Experts of a small language model.
Size: 12 layers, vocabulary 4096, 37M parameters.
Experts: 64 clamped SwiGLU neurons an expert, 2 picks a token, a softmax router, a shared expert of 128 neurons.
Below are experts of layer 6 (counted from 0) of a mixture-of-experts language model. Rows are named router (the router's row for the expert) and show model dimensions 0-255. Each number is 200 + 40 x the weight over its row's rms, rounded and kept within 0 to 999.
Before each expert's rows: a language model's description of what the expert responds to. This comes from a sample of Wikipedia text that the model never trained on.

# expert 5
It responds to: Final pieces of personal surnames and name-like words, such as -son, -berg, -fer, -ton, Jones, Williams, Smith.
router,193,209,219,142,220,291,244,199,268,247,236,126,207,214,262,192,211,232,232,201,193,222,202,230,210,206,284,263,261,163,130,144,188,173,127,231,234,209,177,205,162,192,174,163,212,246,219,165,172,150,146,229,171,163,204,200,186,244,246,155,99,165,223,207,161,122,157,227,245,237,156,176,155,235,252,121,189,123,210,221,196,136,231,186,235,214,144,237,200,225,208,193,137,184,195,296,118,217,210,147,194,239,198,181,171,151,208,122,237,235,220,201,257,207,166,144,166,247,168,196,177,269,270,221,191,311,126,278,231,147,194,115,155,215,190,240,187,209,189,212,166,202,179,211,232,169,165,159,239,256,191,158,132,225,230,218,200,190,124,166,247,187,223,175,144,148,189,203,104,171,213,161,183,189,219,207,211,199,186,209,233,247,257,237,184,202,152,154,220,223,201,187,237,124,166,247,177,154,289,168,191,278,114,167,270,170,283,210,174,209,223,243,168,197,174,172,150,122,220,229,221,215,187,209,182,220,234,163,182,243,210,192,239,239,176,193,240,221,199,236,194,238,137,159,197,167,170,199,186,228,159,169,184,261,207,208

# expert 24
It responds to: Adjectives of size or count like larger, long, short, small, few, six, plus short inner name pieces like ix, in, ang.
router,200,190,276,186,236,134,234,165,243,214,157,229,193,179,182,245,180,234,192,234,269,240,217,238,219,231,216,212,192,247,176,221,184,169,215,137,230,124,125,226,173,175,226,189,170,275,258,189,158,151,105,236,136,164,212,259,178,244,191,257,216,193,110,179,144,184,200,107,155,202,214,159,256,213,264,219,161,244,138,207,169,151,179,243,237,236,167,255,185,177,171,149,206,199,228,219,109,232,212,237,139,193,214,174,193,207,210,150,254,196,171,245,179,226,199,244,151,240,176,290,262,232,200,131,164,191,316,180,199,169,137,158,180,95,232,222,180,220,208,254,205,205,94,173,163,166,164,120,183,156,180,218,136,220,216,183,212,232,180,162,175,251,107,174,252,207,242,218,122,202,180,192,223,204,157,209,163,201,233,278,245,246,203,243,149,234,204,280,160,245,235,172,188,180,220,217,213,154,199,223,197,192,172,156,175,207,203,109,174,252,236,143,204,164,234,183,228,252,180,193,188,199,195,272,204,231,194,186,263,157,210,262,159,250,213,99,173,169,234,203,174,167,165,220,170,179,172,192,235,250,162,182,179,190,221,186

# expert 42
It responds to: Common English given names like John, David, Joseph, final digits of birth years, and sentence-ending periods in biographical text.
router,220,153,217,240,189,196,266,168,201,245,168,110,140,260,166,251,204,220,272,196,156,203,215,207,252,156,203,232,259,218,248,211,221,179,124,156,205,270,204,263,194,199,200,156,163,249,216,179,200,248,232,122,181,154,187,159,166,207,266,190,243,257,173,229,244,140,208,251,189,208,191,177,230,184,196,179,173,180,215,139,151,196,204,245,267,115,278,175,225,157,131,177,264,162,153,215,237,242,177,190,233,182,212,171,232,216,184,164,218,237,194,244,171,177,231,153,141,173,152,248,177,167,225,236,295,188,199,283,269,190,226,167,133,185,164,140,183,127,190,189,255,276,211,152,181,221,216,187,257,212,157,161,232,174,252,174,194,181,222,188,228,185,195,212,173,215,172,181,146,180,221,212,193,183,230,156,129,198,285,154,220,243,249,229,170,241,292,230,142,257,226,216,197,150,89,263,241,165,214,147,150,157,228,205,234,226,171,182,223,251,260,267,320,266,178,206,158,244,219,219,163,185,233,208,190,234,265,207,202,247,212,191,172,205,198,132,218,177,252,167,217,217,240,121,212,213,171,222,205,199,217,160,290,229,225,192

# expert 46
It responds to: Commas ending introductory phrases or in dates and lists, plus clause connectors like but, which, where, although.
router,201,233,259,156,189,165,183,186,183,184,174,250,284,196,211,191,238,208,156,224,225,176,199,194,271,176,176,247,133,241,306,198,194,255,202,280,257,155,143,241,248,194,212,210,235,125,227,215,167,288,128,188,218,116,249,184,149,229,187,237,170,121,199,199,208,141,237,113,195,212,243,149,208,253,74,184,137,177,193,233,184,200,277,175,213,192,197,159,128,145,135,225,153,170,144,188,187,176,255,198,181,255,166,179,231,243,224,166,191,218,160,191,174,233,166,223,227,222,245,173,95,181,214,225,173,208,206,187,214,158,185,281,239,205,166,190,174,243,247,159,224,164,219,224,172,186,213,207,249,189,109,271,180,126,133,222,167,212,246,196,211,179,193,190,259,230,184,117,214,153,178,139,201,214,204,170,215,195,237,202,225,213,199,205,267,200,191,170,161,205,203,243,157,171,250,240,204,211,205,198,203,205,152,263,157,155,228,200,106,176,149,194,196,197,288,236,210,215,214,219,173,158,259,241,233,180,203,272,134,174,247,149,215,164,240,152,155,270,211,261,228,197,183,214,260,249,201,207,192,170,162,178,190,249,106,157

# expert 18
It responds to: Descriptive modifiers before nouns and adjective-forming suffixes like -ical, -ian, -ary, e.g. international, national, local, Compet|itive, civil|ian.
router,106,226,172,203,133,228,120,241,139,163,197,273,230,236,213,196,194,183,212,215,233,213,231,259,265,257,190,229,260,98,218,228,236,198,165,173,153,173,244,201,177,192,179,282,176,267,205,200,254,168,209,206,225,163,217,243,257,218,191,236,242,194,250,240,163,96,244,218,215,199,197,135,165,205,268,177,174,260,201,220,205,184,168,177,299,171,173,215,188,201,219,236,142,115,221,282,253,236,113,169,232,215,191,149,152,163,146,193,228,173,218,230,241,181,281,169,240,143,168,160,127,156,268,143,211,258,162,164,204,163,261,209,165,189,218,126,154,198,150,220,183,176,156,164,207,214,216,263,212,232,233,185,148,190,201,144,174,217,223,165,212,229,174,213,254,212,218,125,239,207,172,164,228,201,206,176,224,161,193,197,180,242,180,159,203,206,219,181,226,202,231,157,253,222,228,121,205,146,249,161,208,222,208,174,196,183,166,199,178,241,234,180,171,204,242,223,147,130,173,215,190,111,201,146,136,256,152,196,300,150,180,111,178,180,111,213,205,276,189,233,156,197,154,208,233,159,171,186,176,183,129,132,190,182,213,215

# expert 0
It responds to: Opening pieces of personal and place names after a first name, mostly capital letters or short stems such as Ag, Wil, Bul.
router,221,273,241,200,154,165,203,169,167,282,254,160,186,190,119,163,177,238,197,216,180,177,110,219,178,263,234,189,120,204,191,189,168,222,248,197,150,188,201,237,226,143,274,173,203,190,141,216,151,209,184,179,155,171,146,152,119,177,148,150,138,174,182,226,213,172,228,170,209,209,154,177,135,241,225,185,228,233,122,179,172,266,231,236,140,187,235,220,226,181,206,228,263,175,165,234,143,195,152,281,266,216,237,184,148,188,191,242,186,192,186,212,198,209,182,151,113,178,203,187,200,208,170,214,158,179,172,209,201,277,249,237,206,172,280,157,173,207,196,228,211,244,246,205,103,155,217,193,178,197,145,210,211,172,168,165,180,255,248,186,121,148,257,134,146,132,176,197,206,226,263,203,193,168,220,136,174,164,198,226,215,175,122,253,151,218,174,255,171,188,290,199,238,196,153,177,245,178,210,175,192,165,132,214,193,225,205,163,295,245,216,203,99,194,194,276,190,165,132,208,172,222,196,240,233,242,235,179,166,228,124,189,253,181,216,222,168,191,154,239,163,165,142,244,215,197,200,160,253,252,120,157,110,262,226,206

# expert 13
It responds to: Vowel-final pieces of non-English names, especially Latin species epithets and Asian names, such as shaw-i, harmer-i, -ji, -ya, -aya.
router,225,140,188,180,211,200,259,195,219,219,183,185,251,145,241,158,204,197,220,171,222,233,156,190,269,158,166,191,260,157,244,185,217,148,236,243,197,166,193,221,238,208,183,207,235,168,235,149,216,194,195,238,231,223,185,164,141,259,183,211,171,233,250,159,251,134,175,238,149,134,137,244,114,220,249,145,191,164,219,190,152,170,214,193,138,219,210,188,127,156,216,214,173,203,247,223,222,203,155,175,258,203,163,225,202,242,235,194,247,168,144,214,283,196,184,231,215,231,213,202,265,247,215,254,260,281,247,276,177,212,190,172,173,188,88,134,212,225,172,167,194,167,176,166,193,163,214,208,190,239,219,245,152,247,221,166,209,236,196,162,294,270,264,277,188,241,173,252,141,200,193,188,249,255,254,250,252,183,183,110,232,208,283,231,199,209,170,184,134,264,167,263,189,280,219,187,204,147,282,217,202,257,157,230,157,236,286,231,197,199,259,300,202,152,173,226,127,208,163,238,181,209,243,238,228,242,253,268,241,206,208,143,218,214,206,210,158,187,250,250,154,234,251,155,218,163,138,252,201,247,186,204,156,210,199,225

# expert 37
It responds to: Letters inside all-caps codes and acronyms, such as country and tournament codes (FUJ, ZAN, WIM, NGR), plus paragraph-ending periods before headings.
router,213,159,216,134,225,171,217,183,225,161,228,205,158,180,254,241,207,180,238,202,296,253,201,247,127,148,181,157,253,191,186,156,138,254,201,192,215,261,177,186,190,223,157,212,214,180,217,153,137,171,178,244,231,191,177,177,254,184,273,259,210,220,272,304,108,186,162,261,144,179,189,202,203,195,261,150,213,194,210,156,202,201,197,139,246,239,214,222,207,213,263,148,182,207,272,224,156,143,190,176,242,197,147,212,202,143,189,171,138,212,247,181,240,151,264,203,200,180,298,147,175,219,225,282,239,169,166,244,160,264,215,170,144,233,217,202,188,210,270,183,206,244,131,248,215,227,146,151,247,202,246,201,280,226,208,216,134,231,190,144,218,245,207,290,144,146,210,223,163,219,210,165,159,186,140,182,186,242,105,132,187,178,232,240,204,170,209,206,213,217,185,179,177,191,235,191,253,190,250,144,112,224,197,204,181,204,240,204,246,221,131,243,224,215,181,173,193,117,169,203,211,132,131,246,147,243,189,163,189,171,204,237,205,194,168,236,185,187,222,182,292,212,255,107,165,205,194,244,283,174,252,223,179,184,193,253

# expert 29
It responds to: Latinate or Greek stems just before suffixes like -ic, -ical, -y, such as zool-og-y, histor, econom, Olymp-ic, the-or-em.
router,154,296,225,158,151,226,242,238,181,235,251,241,160,128,178,205,224,263,228,205,204,192,180,182,218,125,240,148,242,250,117,253,290,155,191,227,177,183,211,195,168,236,206,158,162,264,291,212,165,217,205,229,216,226,189,213,214,150,170,121,168,237,195,99,177,263,143,173,232,221,161,156,179,215,260,130,246,202,203,147,148,187,230,209,171,214,179,183,203,270,202,228,154,221,207,195,187,162,181,192,173,191,149,190,124,119,200,210,212,200,239,152,154,184,179,158,184,201,180,226,182,174,204,277,246,177,276,215,206,178,197,146,209,261,275,155,204,271,222,228,222,245,138,142,208,219,215,212,188,256,232,171,254,187,271,215,248,215,232,227,267,230,209,214,222,237,123,265,260,180,194,181,199,120,199,110,226,194,197,206,182,92,243,182,232,238,260,170,198,168,209,207,240,185,234,220,224,263,241,222,230,202,176,189,253,251,158,168,200,120,208,158,247,190,222,189,221,201,202,198,164,163,287,181,262,201,188,222,215,218,204,269,171,178,228,245,185,195,156,228,299,199,271,218,147,157,127,204,182,196,152,196,259,159,246,156

# expert 9
It responds to: Table cell separators and digits in numeric tables, plus pieces inside common words and abbreviations, such as sym-ph-onique, em-it-ter, vol, ISBN.
router,241,171,153,246,90,182,192,202,165,226,266,272,237,263,191,237,179,214,226,227,153,181,178,135,198,165,205,195,229,125,232,166,213,127,191,277,151,210,239,177,195,209,150,202,195,249,265,156,219,219,223,147,146,210,150,195,236,161,275,201,239,170,180,228,216,286,230,194,252,144,209,165,289,218,135,260,248,267,218,215,262,198,187,207,186,282,155,187,260,206,172,267,250,183,204,248,203,212,214,160,197,257,213,166,203,254,200,272,232,206,202,127,174,202,156,178,230,183,110,180,235,279,153,248,245,150,228,196,137,203,171,182,198,253,243,170,203,192,167,192,134,195,192,179,146,236,210,257,225,190,205,257,178,198,179,166,142,171,143,184,209,171,197,249,196,273,135,160,251,268,227,155,193,233,265,232,195,194,238,126,142,179,243,196,229,260,224,202,177,161,190,203,133,239,249,245,227,194,168,219,195,185,251,200,240,197,192,229,227,216,196,218,147,215,208,259,175,270,157,208,219,142,222,239,176,251,159,144,249,182,193,181,209,148,298,208,230,142,158,235,204,143,181,296,249,192,152,243,203,145,248,168,227,172,205,207

# expert 23
It responds to: Single first letters or short starts of words after a space, such as S(afe), f(inger), res(onance), gu(est), Ch(allenge), often in tables.
router,268,223,189,226,142,199,216,178,195,207,123,208,182,169,221,169,206,247,243,158,174,235,247,238,207,250,143,188,169,232,263,218,229,280,169,171,217,257,202,204,131,179,251,183,180,84,111,173,232,215,230,242,105,202,265,228,137,160,230,179,252,275,202,222,165,265,143,157,208,225,162,229,226,138,156,199,138,192,235,236,227,210,219,232,190,236,216,247,183,191,246,262,234,264,260,166,190,181,220,225,150,176,299,159,173,228,267,140,238,195,188,107,178,227,170,246,222,218,257,154,273,118,193,258,208,189,214,195,230,151,182,211,215,142,232,155,218,171,206,230,190,228,223,196,190,197,127,168,217,251,261,187,156,220,181,248,185,156,244,210,223,205,188,216,199,232,174,160,180,197,220,198,214,192,217,248,246,238,179,219,281,161,200,222,153,223,281,195,262,191,249,141,158,229,260,183,214,269,244,157,193,194,174,206,159,286,186,243,173,234,212,254,166,192,165,179,249,233,195,212,183,154,245,204,222,167,271,266,248,202,239,140,186,202,202,196,187,194,133,202,219,177,257,221,196,252,182,155,234,227,166,87,163,136,128,219

# expert 26
It responds to: Opening syllables of non-English personal and place names, especially Arabic, Slavic and South Asian ones, e.g. Mo|hammed, Z|igbee, Cool|o|ongup.
router,242,205,229,248,233,217,163,185,203,124,172,181,240,280,227,139,227,234,186,255,154,144,157,210,205,212,190,243,198,218,261,275,200,149,196,231,138,217,175,175,227,188,269,241,222,158,254,196,159,160,207,172,137,210,276,181,181,194,128,187,179,224,184,193,224,164,154,212,215,171,171,195,219,172,174,171,128,159,120,248,205,219,198,243,190,201,186,150,160,221,141,148,182,192,101,207,225,233,162,200,217,187,252,220,251,272,208,282,177,112,138,198,164,217,134,218,191,149,188,203,247,191,216,233,136,214,199,204,229,190,263,185,216,194,227,245,235,163,197,203,222,258,204,265,270,159,193,181,168,244,160,230,247,161,209,274,186,217,205,238,275,168,272,205,207,217,224,233,197,148,196,238,181,198,80,253,155,235,173,212,162,201,214,198,174,215,212,183,163,275,184,252,256,258,264,243,224,203,195,264,123,251,219,212,117,249,232,166,234,168,160,242,237,148,199,208,202,143,229,169,110,239,119,143,144,198,240,238,190,220,155,193,190,176,139,244,168,206,146,143,228,264,304,218,194,179,232,206,220,250,224,194,217,249,250,160

# expert 8
It responds to: Blank space tokens in sports statistics tables between pipes, plus word-opening pieces like Ar, Win, att, aut, clud.
router,170,107,183,241,241,172,182,141,135,228,220,189,198,166,210,228,267,174,213,145,225,215,187,159,148,180,259,175,175,213,201,224,234,250,217,285,195,200,180,178,239,149,170,214,257,222,195,261,161,252,254,201,175,213,219,165,177,247,209,204,239,132,203,244,205,240,208,275,178,186,239,124,226,223,222,162,227,169,164,241,287,226,168,257,182,218,170,221,150,210,141,124,182,261,143,116,241,221,244,207,223,208,194,169,200,142,236,214,248,173,216,135,165,136,305,171,210,167,192,123,216,160,157,125,199,182,193,161,193,174,124,201,113,212,204,165,231,250,188,186,178,240,209,263,174,191,236,194,241,154,256,211,192,177,203,242,203,193,224,238,144,187,145,229,173,203,205,90,201,190,205,150,245,216,132,140,189,261,233,203,174,163,178,210,276,208,206,260,194,132,240,245,139,267,265,185,231,230,118,176,204,251,199,136,203,152,196,252,213,145,278,148,139,177,181,164,224,191,130,216,228,154,185,203,169,205,186,199,142,144,182,198,118,225,147,140,199,191,188,190,194,201,210,169,218,188,289,225,231,129,233,198,164,198,143,223

# expert 40
It responds to: Articles and descriptor words in biographical openings and lists of people, such as the, former, professional, American, footballer.
router,143,216,180,216,232,190,163,159,237,130,274,218,155,230,98,170,192,84,243,187,228,115,241,157,208,210,178,261,201,162,257,218,243,246,186,172,234,187,242,215,176,192,151,182,175,199,215,144,266,241,275,159,181,124,187,245,234,237,240,254,207,282,246,221,198,147,201,188,191,179,171,279,169,177,255,254,209,264,236,212,245,224,165,192,260,276,149,217,134,165,204,256,195,216,271,220,260,244,173,210,204,150,240,178,238,234,236,232,203,156,217,202,250,169,219,174,147,154,158,211,177,165,186,264,123,242,142,135,165,162,194,150,241,223,135,184,172,156,217,173,237,228,155,187,161,214,227,142,217,243,184,241,201,128,250,190,145,164,180,262,245,224,237,157,195,194,209,158,180,206,226,156,192,152,187,163,173,258,235,243,225,243,192,154,178,242,194,190,240,246,230,175,191,236,199,140,226,110,212,192,213,188,173,165,193,226,196,189,177,257,134,242,128,166,239,179,247,191,155,260,123,226,181,229,282,167,200,194,256,245,204,151,242,207,195,202,266,165,214,227,225,209,237,276,239,174,129,250,207,234,147,223,248,198,207,166

# expert 21
It responds to: Nouns like film, show, episode, video, number, and short syllables after an initial letter, such as h-ook, T-ag-us, l-ack.
router,195,197,239,195,202,203,227,218,185,192,241,176,232,171,200,226,182,135,239,212,173,230,185,196,126,216,297,204,173,232,152,159,236,178,181,224,228,138,217,248,224,230,235,208,131,190,226,137,173,192,120,176,133,240,210,306,167,110,230,236,231,185,227,120,281,238,242,178,195,235,137,240,230,292,217,174,217,164,163,186,202,250,259,270,263,161,147,191,175,223,197,242,206,188,193,212,249,160,237,267,151,204,147,183,223,188,165,130,205,177,167,168,142,164,142,126,165,251,168,185,213,170,207,216,233,258,215,202,205,231,161,226,210,218,146,265,106,283,208,225,210,242,214,136,173,171,211,208,209,229,204,188,149,133,197,186,227,150,157,195,162,199,163,235,190,191,242,214,248,239,196,204,181,246,150,201,191,91,152,178,195,218,205,161,191,205,226,153,217,249,177,222,238,206,188,199,214,201,171,155,197,189,243,127,187,183,170,127,176,150,148,180,193,221,167,145,270,147,205,157,244,154,108,100,183,194,162,170,181,152,212,213,155,240,268,208,221,172,207,109,181,123,242,255,232,162,271,273,219,223,221,241,164,232,165,173

# expert 28
It responds to: Standalone numbers for route numbers, dates, districts and table rows, such as 2, 42, 97, plus See in See also.
router,171,169,160,169,320,189,163,225,181,225,169,287,231,137,163,195,238,260,221,133,282,198,216,114,233,214,132,167,214,169,213,240,158,205,291,214,197,197,211,225,173,232,244,154,228,234,223,208,178,156,220,243,208,162,165,122,189,202,208,235,186,235,186,276,137,211,183,182,120,241,237,178,93,218,212,242,145,189,236,260,162,144,203,234,184,242,130,236,251,228,208,240,153,200,177,185,194,169,172,153,163,199,193,159,237,243,170,167,210,180,215,202,159,264,212,167,240,263,209,187,206,230,237,136,194,237,209,199,218,214,150,254,256,194,173,197,226,120,199,101,164,216,156,265,210,249,168,144,259,150,247,206,260,176,216,246,285,217,204,239,272,143,232,187,150,215,144,232,170,157,205,188,228,177,216,164,251,177,207,249,195,174,199,186,214,150,192,148,165,221,235,230,199,235,212,260,210,169,202,189,184,225,226,256,246,193,300,175,186,204,209,186,266,176,188,182,194,194,169,194,221,218,128,136,152,270,229,221,184,238,156,208,191,238,223,195,166,253,158,277,276,209,141,243,90,208,208,228,254,210,219,180,229,252,170,259

# expert 30
It responds to: Standalone space tokens before years, scores and numbers (1958, 2–0), plus capital letter onsets of names like K, H, V.
router,251,118,141,230,160,178,248,282,235,186,172,148,204,213,180,222,251,217,175,168,204,127,177,171,209,149,117,233,228,159,207,270,218,186,202,223,134,140,241,161,219,171,179,214,161,160,199,217,237,237,232,256,233,191,164,238,124,193,155,200,201,183,120,166,234,288,189,186,239,236,261,191,232,179,153,204,175,186,129,195,175,216,201,149,170,269,233,125,179,233,180,254,161,202,149,190,179,255,227,157,166,185,162,145,206,283,188,158,181,216,195,244,149,286,141,180,254,204,242,166,299,224,155,158,204,217,205,240,170,188,227,234,226,163,201,229,213,223,246,134,152,196,235,212,150,196,250,197,186,175,230,127,277,242,140,157,263,249,292,244,137,186,257,171,217,157,216,158,265,132,216,168,219,113,173,191,217,236,226,209,163,230,175,194,235,206,233,174,258,169,274,103,230,175,132,212,198,215,206,198,186,175,168,224,154,209,193,226,215,219,232,253,200,184,222,124,222,164,237,197,224,291,281,224,170,150,168,244,133,195,153,221,226,236,218,181,196,200,229,186,213,181,217,122,174,207,141,180,173,238,165,199,180,162,207,248

# expert 44
It responds to: Pieces of Spanish, Portuguese and Italian names like San, Los, Buenos, Piauí, plus table pipes and == heading markers.
router,234,206,249,241,197,275,280,200,252,200,252,187,195,255,263,199,206,227,240,142,189,231,105,203,196,119,163,168,255,187,268,192,208,249,213,291,191,209,233,127,221,204,187,195,160,165,231,260,178,152,133,195,167,186,273,176,261,215,208,211,227,165,185,228,199,280,153,214,240,210,213,239,138,185,300,228,252,179,205,263,186,157,148,175,231,204,187,207,161,154,222,163,206,231,166,166,122,247,190,241,231,220,151,184,167,189,180,172,191,261,222,193,202,184,188,219,172,166,214,196,198,182,175,210,225,253,193,255,218,227,218,169,192,234,130,172,207,134,246,169,178,223,204,164,143,219,157,159,168,185,173,251,196,225,207,234,164,228,146,225,264,158,117,232,194,204,204,221,239,133,211,196,167,235,202,259,208,239,199,152,243,296,149,212,193,211,163,231,228,262,210,164,159,179,265,233,237,154,222,117,260,188,243,175,160,165,197,247,195,239,243,207,145,128,183,166,211,143,238,144,300,180,256,253,105,187,190,173,202,287,235,228,166,158,234,204,180,209,243,197,189,286,199,105,224,191,186,261,234,151,177,110,178,229,180,210

# expert 12
It responds to: Mostly the and and after prepositions or commas, plus word-start pieces like tr in trouble and cent in century.
router,185,264,201,197,175,138,175,170,233,184,258,169,269,209,187,222,171,142,210,247,270,271,207,147,234,216,149,168,219,193,238,191,217,160,152,260,170,270,245,209,248,251,225,171,155,191,218,242,106,230,237,218,274,181,281,221,219,237,211,218,193,250,202,279,222,277,248,148,271,231,200,237,291,221,194,230,203,243,218,174,267,225,173,200,131,142,195,220,168,164,139,204,228,128,217,219,212,204,145,270,229,210,108,200,179,222,146,239,143,205,193,190,213,278,227,201,255,201,162,191,189,94,155,169,253,210,172,194,222,229,175,114,225,138,209,218,270,185,154,253,197,220,230,157,205,141,163,159,148,258,139,224,259,175,187,221,155,202,218,191,219,147,178,191,214,206,193,293,206,147,180,223,243,197,201,206,211,183,180,156,252,205,251,224,239,136,246,200,217,157,142,174,232,236,214,206,188,237,151,168,188,205,119,189,233,227,166,153,180,245,210,261,184,129,185,164,204,145,260,179,240,210,248,227,177,214,238,262,196,203,186,128,220,175,253,222,180,278,172,271,211,158,149,175,199,206,144,142,160,176,210,165,242,151,215,241

# expert 45
It responds to: Function words like to, with, after, and, by, would, the stem dep (depot, deploying), and minute digits in coordinates.
router,155,106,147,154,169,114,188,181,247,166,175,231,232,218,210,186,240,217,159,240,239,193,253,169,155,187,152,142,195,211,224,218,150,219,199,195,218,234,257,228,182,245,174,271,208,183,231,201,257,259,197,157,190,271,145,216,178,215,155,192,190,229,212,136,144,205,164,216,178,174,214,222,157,192,138,247,254,229,270,230,220,221,183,146,249,199,251,201,190,124,264,183,131,218,211,180,222,191,197,119,193,192,228,207,257,257,244,145,202,201,219,173,221,175,263,212,132,229,188,222,254,168,225,216,198,159,238,205,204,219,153,179,204,242,201,241,171,171,240,174,147,169,159,164,212,191,231,100,242,273,149,172,219,280,284,147,186,157,170,235,283,239,254,236,175,237,282,179,197,207,126,167,289,215,225,236,269,213,256,150,174,150,109,242,187,152,177,136,218,197,161,169,202,201,303,260,180,221,199,208,185,188,230,178,205,190,248,199,184,235,143,161,219,223,171,175,175,219,202,254,180,207,211,196,195,195,204,192,125,212,210,224,194,237,259,107,184,180,269,196,173,222,195,223,257,315,220,180,173,150,188,107,177,275,195,221

# expert 36
It responds to: Word-opening pieces such as sh, Sh, ch, re, dis, sub, Mar after the or a, as in shrines, shield, Chairman.
router,250,174,237,264,173,186,244,207,197,234,164,207,192,217,194,186,196,170,166,177,210,148,144,232,108,204,149,203,228,236,200,190,167,224,175,217,163,181,249,196,207,215,213,195,286,140,274,126,250,218,214,227,177,213,131,228,206,197,187,152,171,178,140,217,170,226,279,226,266,183,205,140,250,244,157,206,162,226,202,240,252,260,260,160,193,187,279,250,201,187,155,153,155,184,145,200,242,157,252,236,243,221,207,153,186,181,245,256,236,133,216,136,134,213,222,145,205,114,266,202,244,189,160,137,226,192,128,219,240,264,226,184,181,172,168,210,228,191,175,157,159,178,213,140,121,180,158,171,186,169,230,284,131,199,135,206,223,203,243,162,192,216,248,230,208,215,290,145,202,203,176,183,217,145,113,240,232,192,192,207,158,238,188,195,196,201,183,171,156,145,194,235,214,212,182,200,211,215,229,214,185,266,253,156,156,209,227,126,267,222,160,153,143,226,141,140,167,221,234,185,278,233,212,212,222,183,132,248,174,252,253,236,150,263,227,277,138,179,220,224,257,181,142,187,219,285,191,169,168,207,227,268,240,242,280,161

# expert 19
It responds to: Final digits of years and numbers, % signs, and whole content nouns or word ends such as relationship, victory, (Con)stitution, plus "there".
router,191,217,171,126,155,205,187,173,140,248,168,173,209,210,214,278,233,192,237,161,151,240,208,195,124,154,158,206,203,218,229,185,179,226,195,150,211,267,209,148,285,227,127,149,188,130,200,191,206,195,288,174,173,156,225,166,178,133,153,210,194,241,199,200,176,108,196,152,107,174,234,224,218,236,207,271,184,167,235,272,157,224,256,236,186,153,240,236,161,215,208,208,201,212,158,171,210,196,207,156,139,169,238,167,196,205,158,189,245,205,224,251,205,228,191,126,228,175,217,179,147,241,177,170,207,277,224,127,106,212,153,258,234,204,207,153,146,225,229,189,305,203,134,194,212,213,237,236,188,234,160,205,219,239,175,193,187,128,179,193,206,232,257,228,244,206,221,150,193,183,175,152,128,202,236,212,174,186,264,131,211,178,279,157,206,234,203,271,173,188,188,257,182,99,176,249,264,255,229,121,156,135,230,159,215,202,202,266,165,262,180,200,215,242,190,174,189,160,158,158,224,260,255,188,203,183,217,202,154,132,266,244,172,212,188,210,168,209,171,180,172,111,197,187,174,133,174,220,215,215,244,190,242,312,136,210

# expert 27
It responds to: Column pipes in sports and results tables, and colons, semicolons and dashes separating list items, plus including/include and trans-, influ-.
router,171,218,240,200,179,158,155,169,218,195,170,198,155,254,250,178,188,226,136,261,165,255,250,200,186,167,160,132,233,131,210,202,155,162,230,200,245,133,139,209,223,225,289,199,225,213,188,249,214,312,135,159,271,224,289,152,190,209,208,282,203,247,214,186,230,225,230,279,197,209,232,211,245,116,177,158,203,196,211,130,154,185,212,170,197,178,256,188,151,152,252,224,127,149,165,206,177,172,131,288,157,202,184,163,146,171,218,251,180,218,219,250,235,242,164,152,196,198,241,156,119,232,231,161,201,209,154,180,210,210,208,251,208,203,198,204,199,203,201,223,191,137,207,231,157,243,173,173,153,199,228,129,208,204,147,212,190,170,284,200,219,166,308,137,195,153,205,98,204,303,202,140,131,177,215,190,181,221,214,157,249,248,171,147,263,175,178,175,193,208,189,170,103,182,194,163,133,195,159,230,141,161,206,203,243,209,249,228,187,252,214,175,259,204,212,161,148,179,210,164,177,242,245,192,231,233,257,268,193,230,137,134,210,232,193,175,163,182,201,215,217,186,194,246,174,179,266,185,182,151,164,150,203,168,270,174

# expert 2
It responds to: Line-initial markup such as list dashes, heading equals signs and table pipes, plus field-label colons, e.g. "- Type:", "= Deadwood =", "Family:".
router,199,241,228,292,255,226,248,164,253,194,214,163,245,229,180,185,138,215,208,245,169,207,156,179,191,241,232,209,251,220,202,183,173,164,216,182,252,187,154,161,130,189,171,271,105,287,178,154,199,304,204,199,180,156,161,140,202,179,206,217,168,117,223,159,234,231,195,255,228,156,240,138,290,160,173,256,167,214,139,178,198,202,205,188,233,145,145,264,210,205,217,277,155,193,198,230,171,221,231,279,263,200,217,142,223,296,196,243,164,202,146,171,201,222,213,293,132,208,254,161,171,168,244,187,177,145,185,138,211,266,174,156,240,211,245,246,210,202,235,203,193,180,249,219,190,149,216,187,260,214,243,126,172,236,201,200,179,213,191,171,255,224,269,202,175,238,157,189,207,190,165,218,206,234,217,199,222,159,158,214,239,195,210,239,195,237,181,162,252,131,160,290,184,195,236,186,153,162,215,213,233,242,233,226,205,195,149,190,99,162,179,231,274,168,162,141,165,182,201,146,135,264,243,151,202,196,169,206,222,251,190,188,206,185,170,241,191,186,139,171,159,209,144,114,252,228,218,148,201,229,192,184,300,148,250,138

# expert 31
It responds to: Subordinators and people nouns like while, because, who, we, people, plus final year digits and closing quotes or brackets ending song titles.
router,245,214,259,242,214,238,184,187,154,211,216,236,200,151,225,91,184,208,199,153,179,178,273,235,173,175,245,141,217,180,260,175,131,229,231,207,284,247,132,193,193,193,200,167,180,249,215,152,152,195,198,162,199,289,184,180,257,162,176,233,188,172,228,181,227,202,203,168,204,217,210,235,181,227,152,180,197,175,285,276,184,220,178,187,196,180,248,175,266,225,118,239,204,294,251,220,284,229,285,257,251,221,206,274,233,234,208,180,208,147,187,243,218,164,181,186,275,254,200,207,235,230,217,269,199,160,252,152,138,212,251,233,254,195,205,190,222,225,207,151,204,247,248,242,204,252,143,211,198,144,130,217,211,199,207,213,191,140,196,155,163,187,244,157,212,208,200,225,232,133,207,85,177,112,236,211,204,257,171,162,179,176,183,233,205,186,162,181,151,208,209,201,233,184,87,250,219,209,193,214,209,125,216,221,174,156,149,283,137,183,161,230,205,206,246,178,187,179,207,111,220,213,259,147,215,199,190,284,275,136,264,183,247,195,204,209,132,226,225,154,155,214,192,187,192,187,163,225,127,210,246,226,210,158,274,163

# expert 16
It responds to: Determiners like the, a, this, these, all opening noun phrases, plus inner pieces like uc in nuclear and y in thyroid.
router,170,239,176,184,256,146,152,138,228,195,184,231,212,201,182,211,178,145,220,169,163,190,256,284,221,196,237,220,205,182,246,125,200,265,155,216,158,277,152,144,215,185,240,159,193,282,209,223,199,194,226,139,152,164,263,280,236,242,258,264,275,222,266,218,162,210,232,184,157,167,174,227,277,123,254,151,212,125,291,130,250,131,234,250,269,206,258,253,260,205,251,268,181,204,256,191,163,202,203,157,195,208,228,186,185,131,230,167,223,234,230,199,267,163,233,173,219,229,201,198,163,233,165,249,185,151,184,232,172,200,202,234,220,241,205,218,157,197,303,212,257,170,204,163,196,224,177,197,156,166,150,245,158,198,194,159,234,230,284,178,250,179,197,217,236,239,197,240,218,178,105,274,198,153,192,232,257,206,165,235,233,233,165,216,237,134,186,208,216,239,147,231,228,243,147,149,205,177,196,150,226,180,190,218,225,177,231,203,181,198,235,221,202,226,164,246,187,154,207,215,168,205,223,157,194,153,258,260,210,197,258,231,161,211,154,123,191,175,60,186,220,219,213,226,148,184,209,195,173,190,246,228,221,133,209,120